From a checkpoint of a small mixture-of-experts model trained on Wikipedia: 11.3M parameters.
Below are experts of layer 3 (counted from 0) of a mixture-of-experts language model. Rows are named router (the router's row for the expert), up (a neuron's input weights, with its number) and show model dimensions 0-127. Each number is 500 + 25 x the weight over its row's rms, rounded and kept within 0 to 999. Numbers have three digits each.
After each expert's rows: a language model's description of what the expert responds to. This comes from a sample of Wikipedia text that the model never trained on.

# expert 1
router:532516527495564482558483471435499541527526528515503492513517498507491505504493494560520526500507479503516504492540494441497493533505480476452547481488463516510517493475532528505482529501458504498515523511507525466488495493473514549503488498466485497504498514525479494483529573481503502473508537463441507504542510509507518482481495495477509474487500455482494516453512506536516491485486
up1:514578497494491502506532497529504507509513516477521441498518512502513513494511494487511484551470525515520501497547503497518494501500524506458504480518493497496522509519495512525486507482555526467511503505466509493480542498493475501472465532487467498537517462522499513516503508487519508504499520489502518513553442493511499489418524494518484507481476452523462517436520505532449568497474
up2:506474510445477471492483465483487528535532527474455503450503462531517515458460515548461503467526478494489504504477473495448490505555494508471493526462510451511499520485497532486535507538495457492497489525470531465484506506521506563497489543524465494481523515503519512488463526460526529509510521498480518512505516472529500458486510488498485448493495519489498479526495543497492491504489
up3:539509506500506479548494479483472492524508508515482509503471490523490479477488506554549468525528462475507449534493491471478495492485496545456498512468458455476495475528488509519486532517506514489478479514529477487524490451484549520501530532440487496497505455526517565481520496497519526481492513516462553489481472461492490502540523493516533489503499513460484483459504480497494478526495
up4:499507513527475502537505505446515484481505518464484526473494485502467484468477532547507546483475491470499474533497471508483501497460472473489470501480471472524553502509470473465533524501501514515529500483529467500491516516486531476510486499450472482498526488514516532490561503524504500558471540503511519503552466500537490483529493487527487467523490476527508484445463519542477471473483
up5:468507488498528476501510490510503527525509502550477506483496547495507527499496525501519524512486490494545518538494490461533503447498505475453466501450477505519490511490546487519501507480510495528510555509512515513490549537546465474478503505491522498527503529494441494458555481516467506452473503525448536505508514523528506486476458491461478542461458494499492511501466528516496502478512
up6:497494533508557487505486441454504532512488476506503506517513485463504518496456520517488541485487496516503524498517484481555488484477492463500495526495462537519495539500472502505465539555496516492514539527500470529510485514536543584525507492481513505496478518485520519456538559508508494460476539525496502475507481487492477499486510506468497468510502496489482541474526531515527485460505
up7:495543530480508457484490497500533478507510519513555481516503475512504474437481486458541488534521486543486459486506519520491489526508500492517535520476474501519530518534519514538501473479487496522481523555511483495492504536534469531470505547490506498519511541510498482473502471481508448552488487501517513533517500518465480520503492464508516472538490461498490518464519526547473557511523
Proper-name syllable pieces

# expert 7
router:536482502486508445496484517492514552514523507483503478494467546501557490478478500495516526511502549538502486521505506499487523508493495503493510480486521504479505456493447499578522533508472494476528544518547530509479477494512505517492476497507476489503515535521490494490506497483509509522455521511472514492544483504534547493483515482498494486552463497503524542506500565544544514446519
up55:487518538500531490504503483512542491499563525475552476528505543473555494501477485522473491452493551472470526486493494519555485503510521529478487518493491530473459523494498512493518498522528541474526478502516450522526514510506505495521505511514501482492445524482484487498536523430518486506511534505500478473478489477492543489497501482499497472486450487548515529511452514504489465515505
up56:537518488499531516469517476545544500530506510518496506461533486579539516521456455501528459524507502471458513509533501520514505510529539472524533494494553525544464493544492514502521507507521524514520526502498536464507523490507488537502493518514522467461502490486508509497525514528480507502504515443491514481520457496481487515500469491474494500492518527501528525548487478485450504462526
up57:564493495514471478533488442495518517558510503532439478486532470527495508490504504509496511556497525502545469501477486491485489508535525497509510476504530472510512516478512486519479503464503445484506535478520535510508485525514520509500517508468509482516503552459478546517491549493529530492484509457484520488498479454530540478502521494465504494501475471509530493540515468480463501458501
up58:515503561495507501490445497466496473552536521524526448505478529476503516500465511528487492430567519496477514472458497496501503526528546492505519505510446485509509495512517477538501484480514495448465538493499512488527491442506507534512516506503510492485518534495483498496508482425520506490490509512498521503476503470537512483519494514504502502467495530506465504542477474546511519480499
up59:499483505508518491485522506455551531510503505497502483490492535491490477513491491503501485501510535546518472512561467459498496497523502524480551510530512492494530482525511545451447521460443490511492504539470467480541532470494480507501553453501523533531442461494504460518485530495507530533486479502465512503462520517481505502506495529505495490520533486481482494483539518480529479513471
up60:507492510494500468517491477522492488488516493511482511556508470491515515495494480512464510462497533540521517494530473517526532502546540481514487485496485514530525494495551526527540557483477504498500558497537447467480535534493494548517500509484480485483503495496490536486509505480492500537528566497454500506474477499534505496475455509500542474528530519500510500527451447471506521485470
up61:521493479477518499474490521442477518519472502485500482540487530481464550543519522544501494492521488515507468520543479497484481526484503492484515472513502554485490498492499461483475493474471478523461518541482490479472486481454485486461531476508494512483497503542511475505511523472486459506480500476487541505495517442494524501558481507514514507518494463496488487546542530556513447519468
Copula and auxiliaries

# expert 11
router:520525542503529506526461493488537536523485543519492495503517480552544484503467519505477506513516520521510505546540455481504527487502480493514548511501477495484514491503509499563502536544474508508516520515523510466523460532470459537436495540467477513485504538521476494488510554494526465450502490526477518468523522498504501506494479525486512456493536499547513509500480505509522503493506
up21:530472494509544511540517506428480493485489492481509508507495512508492513537522501500529497492535483491546453523522515495462484477507524510430516471478486510449505499540480512484499522538489489471472534528537515512435475501456456497512498516509521498510505493540455496484502454520554525541472519498464526514492501498491523495492509495498463474504504502523526492460498514482556489520481
up22:499510534487495490486510505517495511504479495480512504502509554502530520481441497507505520511488504523548487479514499505492486463470493495524479528483505465450454469535526457508537538532502530536468512493468500493522483487487488538497478546499475462515555492495484476436493521519437444505485511493468494512535515485470518486507492515510465451518491507521505526527502483552480516510543
up23:568502467520555482489482506533436495510490509531500509448501511553497523496491498476481526527540488533527469509506486505541530532504488463447495510506479499501495540493489443477483510493493497506496551529526515455492477560523523509467506460468525468495472514469524503515490500496461483522488509494469539518525524509482538470503522492476515478486517517507511529490499470496473503495528
up24:495497513490519491508525443488513492505554534443519514533478533542480465481455500483467484454467511523518495454477475510499541486533511498499534468493448485489482526512491480511473491512474497483495480526503469491517496533475471540484463527511550539484515525509490539494489488452446477485497500495487487489514521480545515493507467460531503509479497522497462488461505480512504488499552
up25:539498498485525482557494493499473527515495521517528524521500475484505515542512485568501504504532469496541522540524476450455498463506505493509503437490470472501501476507485495498440475527483480522464534477506517501458487493496507511562506485481497488477502535512521513478519480512505453453514520514503506485529476512492503466501473499491499506512513474507505583506488549513504510474538
up26:519526519493509530504490529479445500500489492476495461482513474540557545486511460514513529507508527513495536528536484510493450509483557539500512498509508512476482521513484513495519514519526483504522510495485519507470483519478510507489503527467524544484469544467442479488491488551519480514496500511532522495488464516492481516459505510473459470487523482527487482559453478507548505468455
up27:546533543488519486487456532518544512543505525450517481511496482547507517486506510498525511495461535477496520516534478476495517451476478474529539476489517486484501471504498482486475496509507499521571515536498495504516503519482506541468487541496475490520514563506523483458495493506522439469509481490493514490514521490467485500485513522529455468483547462534490519512518511543492526498513
Place and institution names

# expert 15
router:516522506517548500529488471429494515469527501525508468525510529532519466498486469528522497491485521510525490516527462445503495514504499524469523523489459543461505523486512487504482517525483509520510541493552494484465457512484485509505497522450498540491494512515503508469536469473495468516493526457479500513483460486517499471494478531524526463504448454518511523481491536548489533498474
up109:506491497490528474495494534456503484515507514469504489539458507530508485542481483530492483527487512482494517559491517534448492493525526561478506499504489501479502500502523524492515473519498540452473489476529468496470471468518523532486495510459526524467505509501480486480495511518562527472460548523498491432473465501500497498490497454497491520492488451476496527501465554523527478489496
up110:567470537503475510497496523496497524494582506510480495494462475470539490456493460565514496494470560490487508504488501503520529521521483465476506520476529505499518477492478478545502526556500500532500487516497530480507511509498495500512479539540457496510533530464485470512522491491498518525490489498465528507496484490509518495439498520524502514518494493528530546493474551502464487506480
up111:563497520507508470502474548465494502484465486509503485493535548476491508501465490490468496500522517481508506484526423508475470502499533454515511541479514529496516505519487492535489498532464509494510554485531497473487468464492483514509495484456465517459469550487485477507512549501490530448476497507497514519478515488501524512487499560505499474515498502529530555500501517556492485508501
up112:506484484511490510529475471507516536466490502487537507515462462551516501548506485472432527518487500497504491511501437537477533480520480494487496499468485506508498515488496483496560472512509506527548536482534522512508457480510466492461478500447474521441488522484486478474487527514531522495475491494481512495507496472505512475487501526514473502505511541501551523545487534464504477450485
up113:514530551491437480515509529447524509515517524469488470474507528484524519516485517468521527523488574552529500537470492514552483481479535545496522524469516519500501510513499495514526489519476498513512523508532550477500495465457495483504485498501466535486517470526498482502486470485543489484469499514451476496481483511468561493485517503490512459509482489488497539476524491519501467502489
up114:522466546505463478518436492468496553483497506464511514474484541523495499477491524495523526500556493474504513491552498472500525526525543480459486485468523512482514489495473471485527505486490499463515518487550486498531552536494544482434519507517486475519510539507499508506507516517488509534454542497485497503511512475532555497501493505504476496472481464532516499480464525518488478477510
up115:504521480500480490509501496514496496480518477510492475487538523453474453511512502503549509472501466503517479502521500519557482476479514542476545480529532486488513475540486522480516508467446489513507533530513521494464525514494519498510495512506501542515520493518464478503540547454514431548460523489484502488483491437473491468476469531526502500459512476519541528488473526524499493484511
Commas and name pieces

# expert 9
router:583501508465515482506477481505535521488535554486517481509494492551540463479472496521520499514487516501518483497504417490512505496540543491522489509470501540470504480516500500529507529510498500474497510539518528479516527530504499544468484536481460494507489521521496509534539518509472529488465523495484552470527520504482510498476461472513502480504486521520520551473507503472512538487476
up37:512514509455512493498498503494517536556482552527521525563455493513516482498438476530499512527522510473470522523476490469554499486502521495487532492521468525507494504500489484476541532507501494541524507463497477464510489466491460507516477489488473529533572534470492518498488510507508502437500452487487505486486513449493481503480487497507477488495487484500463512510491508486540469454508
up38:559485502490538477489519492485500498508496485518516482519508479511496453512489556521476486467495504513546443489496499456549510495548496520506517484483537507510465473534513511492471485469482487530496508486496476520520513534516484516482493523535490458478483574530494518516520460510508505493478511513437522516519485513481470475501460488447525487524461472531527493528507533514537509475466
up39:560528505483527486516513445482495543518509532533500483507502479511507522555445510477513535489471459502503525484498478501491505547474502501524487498485499514477509534463492501568501503485506482466519495485492521495477491473492467522484507540446520536449483525487477501530531466485469496453499515493479512479531520519449457513478496477509547497465510460501481505470489471473489520515495
up40:515487501474487499496507492481545535487563526465479515525516514515450519480504512560519474499545504487514417462499458498523498508492495488467527464494593488483502519493502471466524504490502499481465518495480518558509517497496497494478503485515521485523477538514507493489527507493514537523460540464494508499465516529478498480489526496492533476468456520505518497496505499508475531485522
up41:505559474561503505494466517506513509548465522479562438485515485501476477479507498531513485477481508508507486545542474449473539477486465502520524515527521523482470479465513503487475528503470468477524487551468455470499511554511458518481500499482556503520501481532523532525488469508496514491518490510491476538510505527502535488509492522499516465513523502482491514526498497477482509507512
up42:498517518453480482511486479506506478501523506496467449489508479493510461458516514536532489513534502492479515531495483507531543513477459494506476514502512516482475485451509511547492506489488475471477522541521528536544544482468515545527470502526513487496556489482485496476529520521497510493482563459508461514506518491478528516514479521504520492513421530518504506489492518507514461503560
up43:515481480512450514460513506469527549484480542486489517505497471512562481483512512501496452533500551500491535531508496494469500520541509512534509495482479497466497483531484498544530518495499545479489492544501529504547488475553510532443467536513494467515491513479485523500485532488548482531463480540451519482488499457489526525500507477505486506511488508506547516476524502488480510524506
Numbers in tables

# expert 12
router:546512535458490487501468504525541506537573518530467501533527492501502519512456484523499543553515506522484482471494508473557519497562532522509517524500520538526534488525500519531524504493466494480507550502491506495507490520503528520483520499479483483497522496504505525519536494451528519496475481512480536498507479484469487468476488495549519459509463482503488518509481526525524456464502
up1:472496500486499456498488483523515548481505510498474480478503496497500527512456521510489464520471531512508534503487469494499504506491496505506503498480510512406544471478495490545480478528466473449503523534532467481478484483509518551434503542484519519485518469526459462497495526455508544505497488531460484494466466504504490487503520534519505479513461504521486494546518467513527479502485
up2:538527515468503469510470472506569513494516481513490522499534532492523489526515492468512508533512542539487472540482501488540500529496541492495542468463514537500524546452534519508487468523503516496547512503496481494466455500477498474516519511526486563459531488539493457494508522491475509461493501499503480493489456521509522485505485464501491460505506498458494503488459526547491512522490
up3:493535528465488482498473490470487479515508502481466469482522524502514511511468527500495506482521518514494500474512494548490464513507467507491480501496474441529532490502503510507436540503473503520489512516460482502520476493509505510517488477507517509450457470553502457552533521516521524481468525518464484509547496517491536485490469523547501444549497517476498502477463555487474500479539
up4:504514500487523462557532503455518502546471537533517522534461507503487536487510477529511486470499483481543520523520443452472480524496518476514499513539504451502483450505518460479525517467479511482485503469511537516523504519531525518504484502518497469493529454499542558535497515504509509493505498479498501511516464491488502513495549508524502487492473499512500523514499507506484512411516
up5:479512500528507503498491471527483512521509493506500470505479513495494519521538517471538538507519529524537498471511515525516520477460522546434544469495493466496544500486480492476461527506484497458493507541519516485479490502486483494490521523496534479468560500490526551484521456500552463506497501523478477471493507521522455496440506503494540503524520522544495537527461467529489507517516
up6:498486491471490470532503507505558540498518518485464507501500565487511477501518511500509459501512542522522484513480504478497526488515495530500457475499475509493553489497507510482492482481502542509468495510511518439499488426461521545521493503482500510436547523496464510491519493504507488485491517573489503493523513477530533482542490485507503536449528505526524483502493496498545472475526
up7:506557483512518471516505502511484501484537495519441498540515500523519494469474536521501497524496491518539508513468487517501507548496509496498536514483495544506515480479487483541518499543515493503529460488523556518457447532479505510455428484506504470497481462484515547535518494486474509474500511502476549492473496457507497496537535493523549445530494517496498501499473499470512498494518
Mid-word stems

# expert 14
router:529496516503524491536487468477503519493485544490488519514513494497564484510434542551514532529512517548554505533541452469484511488550498503491548512467481519480509491486504541502463513477476475529538507514526514489494512533486497551505460497507465529506552508517496528484513514502503476518467526534494521492494470514523545490485502484501542451503512481501514507485485521505496499472513
up34:486561472504502500493498483501498539502487528498474489469497495517514487489495528484464486522457523486469504549517502491534487499499534489521475499512445474479528528499493490486519531526507540521494498528499500480501455437465496576501453500468555467494533472538491493446487523474484504521487505480502495490512492478500469530559493541532512478538493513504510499459476525525511523481485
up35:515530486519499517516478502509517576491510517507481488545531526498497514513500523563545537531512516482503469537514524507490486471503486534554563498470494486510484495533506488510457485511486490469513527529518508512493525471484512512472475467476504477568527521493442530508480517511513511484514549548502501471503472502531462493502494460545487498481519520489494483459512497516517527481479
up36:492472500444517440530525477505505519473497513492509523509530476488498496470489511510490500492486534508530528480482507490511512510501534476507500508517536512511535453482499513559479504509503445503546518517546501492532512485500468551509536502515468484528479503483508498501518476503515495511502469509470525495487482530465452486478483538559477487499478461546470577488535540509516463520506
up37:507543498513544485496513501479499520535497508459486518524516507511493531495488492477460540526537524469488487503519510436483498486500493525469527490475498485485504520525528464505480479500472486501523507509524476518499455534486487530503453506483452539507487523505500521493480543529538513480514521507505484440564518440525505467509493453516499489509531480512462533506485571487511471510522
up38:542497502449516458507468498477506531524538528503570462516510500529532508491466454529480483484521517511505509499517473486514526499492529515492513505474553521485540485520508482522505532546494502482505540532521505485514488523509493543460491521480520521509508496510466536514514518469505485507469476526445531492510462519519466477462494502523505487516484504527503534528465530573491463479491
up39:531484478510514487497479476479512486495510486476506522525522520476484473582482477549483519538537466473527514497487531491538530502502535466420521489483476500497533472511504468525544562501495497488522493490507487495515525506449464483479531508495504530499524515503434527524555487502513507477499504513479533499501521469543504489497489511533534523522499507517522488487503504513513455472512
up40:496501492457489464518520504494453492544482511493496511516486510539467551496449490470538510501464491498457485555497475493490449533464502531454477507531472508523506490501529508518502501516538451524471496524513502503496471515511482523514470516495542485518496477509500533553500483519505465529503556460517521515513491470513525517500503507514510533532507425491511501497539505503545516473482
Line breaks after entries

# expert 10
router:516520515476543499492459526479460522531525546475538497491516482529526546506479482555490482486508522503514520503495475487526540444509522515466525490489525564498503499466513541473447518499491464510523519519491524482500473518533484524531505499483501543494499544513516472497501489489526472511506516513479498485495496506487509434491460530520500496542502513502524535516467548536455482478480
up39:513533507468488510490485530499482503464507525490525456496447502502534482586519474488481488476479510476490499466499469514541527467476487467495500458468516498499455485473506507521486490535524506492536567494512511458527467488498506510485487475487461545522523541506491521494496527504532523478519477505464499485485515522552494485459495492484482495486488486502499547512481506527564464505528
up40:525488447443513453500487503478494477531513491460519514529497526515504429497528485522511471493469527496499491513505478450531487492519497539477485505535475509462507512519510489487518498491500521461472488540490433496506523565508498493464460502540510483487500492503536510543524498546480490483491515521488474508530489502493506500484468455509555519558508518495494503470515515527518517466485
up41:504499525491491465495507507483493535484498500480464459504531469476493482514473513488457514506524520488514515546537489520490451444486515507527512511479483494521495502512468515513492478596483455502524546507519490490501480495517538565462507476510486561469476520507521498477466530501498507531492508483503530532523501512508491455500503472488549472531507470516484516532496532476549497494503
up42:519467536479500449509465523538467489512490505488511504534446475466479508511486520498482471506493509520528490490498478522480535534489528538481491527441496501448553493484471501500486492473475480479511510481503478483484490517468505489493500537517497537480549491554499477511549491506510477494485508525448497505491510506509467461522440484517491441541501504499497553506506540529491498460516
up43:493514463487534479506501482431530498459473509492537515537549535521492448484512533515491482492491472485486455483482499517498499520526496508462535489503508535496544512496480480498505554497492516516481520526510547503484493510479493513504467501417482496492507499508469501464508478538496465519452488504462489519548487493483540465475511532475508476467463509533505491490480517509519532472470
up44:506511517484489512488510531482482516494474522486503528532499526529491512525517488505518498520494550498509483471523442520548486471498544511500499550489535507522491512521552521536492491504487515476500538482489530524491547516523496476490500527509442491516552571531465534543494543491495537448511475501482467483506512485504483482494460504514467514497524497568491530503490526509471499529507
up45:503508480467475448517509488507524500502461523487490514491518459508519491467482478513502470509461504480517496466454461522506488472521543514476467471473535495493533523508509489514519503519515482492466528485492501550517499548518510510512483523497461454521577504500498497543500496501449491525470544492483482505534499489481480427523515499526534491458476507529539529512532525489465493484505
Compound and title pieces

# expert 0
router:531499466481528501489489512468507510529519533503483460524466479495505500522500518529501525501516525514545437499514453502520548454508558523494542505527491494460513467509517492517490489507473514448512524501506521501496514497471514487502521498470476523515522515518476488513492535521489507490425512529507501480520523498501512434493421503526502450488464506494483513498495540529480524514528
up39:522517527492520511477474508497520512502577535483478537475520516543484499513490472511545534478532527511552505506516511501496526458478519482478529502507508508463507515521500523538509486533519482470558536467509491512486542529494521509541522524462561536499479476511487462544521524486542507524513483507468493504518507492514485470492518462527529491498541522526471484468505471500480537491498
up40:524509500489523508512506453491521503495498529508476523473481542507491525503508475538540513503501490501544460484499429490516522459502486549486477493513516521510488481531492480485482526483462467514495504529518469474493500529465440474485515469446565544500511512498482473537481489462538523482495485513497537487551489515506495474497449506486504544478481476521469527492480543465504500501505
up41:492535496438502501497505473519502482518490507504500470479479512497528534468472472546498501545517489510509504495486524456473530476530548534502541494527499510474518509493507459495482521493498538471467488511521518481533527481481510482490497534509460457498529522491489570491505463543502499508502523498505464544503484512495478483495429490497494519470451505483468525512513511519484481421478
up42:490495489511476491502467530534492480483518527493543489528497482531537552548502453509486495488517471489552493481516476555545497441506479460490476537510466502522537493521478487500507485560452489481493501471505528447533503528527444512525501478525477500512485500525505532512485498545484505502497487526486530496541493484512506487489506500510529445530487498522537501528497476501470484510525
up43:507535463487471494528463490486500505487468534473490503481489465478524536505511498526503501553489512472497522521505503525527472439496479494467549499526482539528526515497564481494484504494521498510535564530463502487496511494545495504530487516526441497516518507502496485535486506505481504528536519509498544432522516511523476488503479535498476467529461496501523511505473548494462469490489
up44:513530525489483438500484478486476516550516544553494509480482489514530473466474519488486513497533468502529551515517500514499498498467534464462548479501495523489536527516505507533512482482509507483545529498488491522486551500482484487528487464526521537493503493508477482500495549514493526532463492524483520453514505489530536531465500503515535410530502503487516485523502504480507498511525
up45:524478505492525518525465511457474510474512497497507474466516466520521510490490510502545491481528504498485463475483504495480524478472462515499516522506492501496519528452532529470563473510482512480518540507493525484494538514507474494467490519441484529454488485472512550478486494503440486493462536523477520505549510509497472521502436523474518478552494495540494498524502533490539495539515
Section openers, census phrasing

# expert 8
router:509523531490529446555476526507492508467517497502529462500526511496517498564452482543507491502495502522517503507498430496532529513515520521486499486449500520510525493506497509511490550521496494485561499525535492506482495537470512528468449526454535508523516521501454509519508492474525494538508505522489538471513470477522523480476485482527484432530506484510512519529487504523500519493498
up20:495530498501505511497467431528492506532542511483519448500489493494519537529488506489459509488516551495487501519499518419477482489511497530515512522517481449470497500480551521497513528512495516519538494473489492497547501518457506527485471491525518558540499517528493467501514523461524453535504484460507541473490523490512460473489526481506486471520508510496476530491523507492447499503498
up21:489531431495516494522482526491493502484503493498557476540496515510500521497459545496480488516506492483496485498511407442514508470511509524486501520452528533519516470478470499506523501472508488511518507486454506490500540510545480477523477550490512508474526533496530528508517524500509510509504514475448527497533512522469503490525514488506513477500493492501514539504449555456463477489501
up22:512544482485540479552464511500486527510540508499515513538514479510527514519469461515509485490533476479506536522475476475479509500522520559505575498503504499518496504505533514503521487493487548531533492471502543469494500491496527508547489495491475506497500488519494536522505496540476489465496502529485497503549503450491482477492469479494496450516489470482511480493491490544476456428459
up23:477495470495551448508531520485491516497507515469512477521504496514486529526500483532521531511526497496516452545494484459524476493525537465461503467493518537505483501458523411499498476503490458456505485472471533511492481507525428484495492478544528524519513525540506508514507532463540491504457506466485534470509509514518536494488485502511508473521499526532518493521501516513495482517504
up24:509472524483462519510456469491501509556538504464489519516505510527582502519494455484491510511500524479485537530478521486514474475514514503507498548505483480545484477543549483496499518548470455490498491547490497435523522504480475503476472490494514517519550507454466489495509484495489516489487490517507506521494465461524516504478509495513514514504524485497498554497435532481501518487504
up25:490546498472569548527485496448491505499478507504531493465526465498500498505454528520475500448512513492547496478553464467514485499504454472506523537487498515466483503493514505496473531527496518522501499568508514450477464510491516516482515489482500505499501478488479521462494514493442439525510490519489501481505512511556493504479508476490513501532478490499449503472511544521505511516482
up26:489482546512547460488451496518486535477550484517502511472486489505525499506489492513513495490463492520481539534463507502499519488497540474544507520473500548487535489488517498526530507547516444465501491536473502515493540469512488510516455506501491485500490501499454515486511505483523485492492511538494583520532475469561517486474475560534501494481513500491498512453515481496489499487478
Opening brackets and quotes

# expert 5
router:516530486471543460525505487481507516508487532471551458527485489516514470534471474492493511496527480558525486490541474462517548462550541536470513517526506509490470492491495470468496508513452484470486510501491507500512492541527531513460472485508531507479516526508523526494519506468483489488434502478460498466498492483521512454510450496485483504557463481532517501506509519498490498498499
up1:516493542445490488488491494493493485501535502521528523489454506549493491486488513506456499509453479508512491495506496494471515484558522552493483545460476548486488519510462537506508551525505472523469481542496507500467523481556455490508503538496491509489526534519495540525528500474511527511496505532420504502515510500481507492489516500522520476497504487566485499506526514479468493527517
up2:478530488524498443501475524461489522510484536487514478472496480477514523518461531528479472551529489480506500512530509485559536466499543476451525518515446551521501544506474493496483490506519491537509483491489524507520495486536486498510442523526491492552541506534500504491502506521486493504507512493490477476479503504534475502459489533544489477529512481517482526484478504461508466490441
up3:548535518474513511511516500489518481488547506470521483491488509525515481462489534494510495490508510486562508510478452475513478516475483528509463516485500531481515551543488524513502493467496473504494513502501487502529530464482478479455497502503539437509498538542488559525547492488498495541522481484459533498487497501498479516542474503508548453504535489500501544472525491490456532480505
up4:468508508486513482534496448508531537503504518463547516500459525484498504502485482484500524513470477489534439497520495509515539451527499559501531509461492469501489477490473485501492485498476504462509503492524529483477508450465543500519519511462492491494500474471514455487539508426523458481455492527491475460486537466507490489506472522502497489458468462502533522498479499516487484492495
up5:497515526418476504512522491501513484474515503503483496541464522491497510521517510497537519530543527504473476482549505535514522514482471532486484544471468510508465477505525494508468517479469505508520503567479553520479513463524517478469447499469511480504485520503499513523542532476526482479481530515482511525507525511520490516511456499501479487480486469515571493480533480521545510523503
up6:486540538483546513484460506509492491515503520524516492552470466496487482478487521530529425541450505509501472558536479479504535494482498495527505487507493480514484513513514464483505495484485500523475512478478436496511504562503501499469489507509435512521540463492499491506506545449544515533497500506486467524485476524517502483486497524516502502526507514528546513521508513492516506535462
up7:500503493506528538502479519469525496459502500522498466502478501503533481527513516499460474470510516504529495490526508458525464511495519460526528563505506478465511486492558506501533534524514522502562525541490479483506502570518548517512492521478476498488492466470511482528530553529531487494488487520517470458512514489540504478498478512504516467489542536485538517476525491488449506505485
Modal and infinitive to

# expert 4
router:506487504500518503524452468477557541509533517512490492497459463502563467488485472532507502521463498509506499504511521533511506496507515508500539480504517532469529512493509460533514524492478506504489513539530484470499517488525499537479464515516495484518491503493506509511492484473478487566464515548499533461507454532522536439509448460486492471543459504505515502517466520534484505472513
up1:508500502476500511491488548524493506487500492532562527501503515460497490556506496499454492488455531510481504480497522496462517499489461521500495454518517499483525484473499470498510504520500495498502520545531494509510464501471491521547475509443471493449546474490535498532523512503502482460477468494514452535525483517548501491468461483553523508540492511528481497460453529532497498485528
up2:504495526512495520513487529509526521498473528442494484483460508494513503511490465531516516536497499528486447499527528470545466521500469550505524464484512521535507487539518506524512569502458522510515499498492497496497480497509472475486510504521486460504456496549486487484502512525471485494513529512454555473522499531492541462505513490511482453535468501503514474556484522527526451523508
up3:516516498472463484521514534480494499489468552518479511480507489492485499457482487505463488489486497516462478535526485502476491488521496484509537511509467482490452500517511490520540516501514519507510539509516500451499448555481492511509449517508477489506552458521511483452482513477495521483493491495496528483562482480507478512447430494528530511542466508578511513496475503505513508497517
up4:521476479525499453464471496513460507505458490515520481490469495497492508509520502492467489529502477518523532490491488498507528512528457467466448462516523515449514484552500526544512473490528475545479511520553484514492483491502527529486489515489479484480549536506495484465506492481522508554504521501479488520531500472499490526528448461485529479528466483512500512487473516481455520434500
up5:491500504469507486489551488496470481454510516498466508455531500519479480537511453516500524530459536519539494490481510513470536529541521527490517515459537539520473483449471497531541497490471465481497504516519521511451526462487484525494517494496495523481487461543508493498495562466491549531470502551497463497506475496548517470500491487512501501463475522488527510510487486524497487480481
up6:506517534511504500533475474498536529508491510507455484557509504533513498534512497480497484463472530480506498493497525498477497472542493466457556515499508483476485543517466469499440511522498518486488529506526506499446516525489476516484478533514481506539492530502475545546507492441483501492502501490490517476492494497475562453516466515508505453518466536501530477543472521514472490495473
up7:489524511489543498487496493516469486508525532500514540500515499505496498518477456509501473474467495493535491445474488521529539507490535515464500509443541514475517525502463543499542537566505509519527498527522496434501477526513508522532476496485436472522518518481475528501508538516518486507494490487530476485540470455464501492513464520494495513485496542525496505513452483503461487478500
Passive participles and prepositions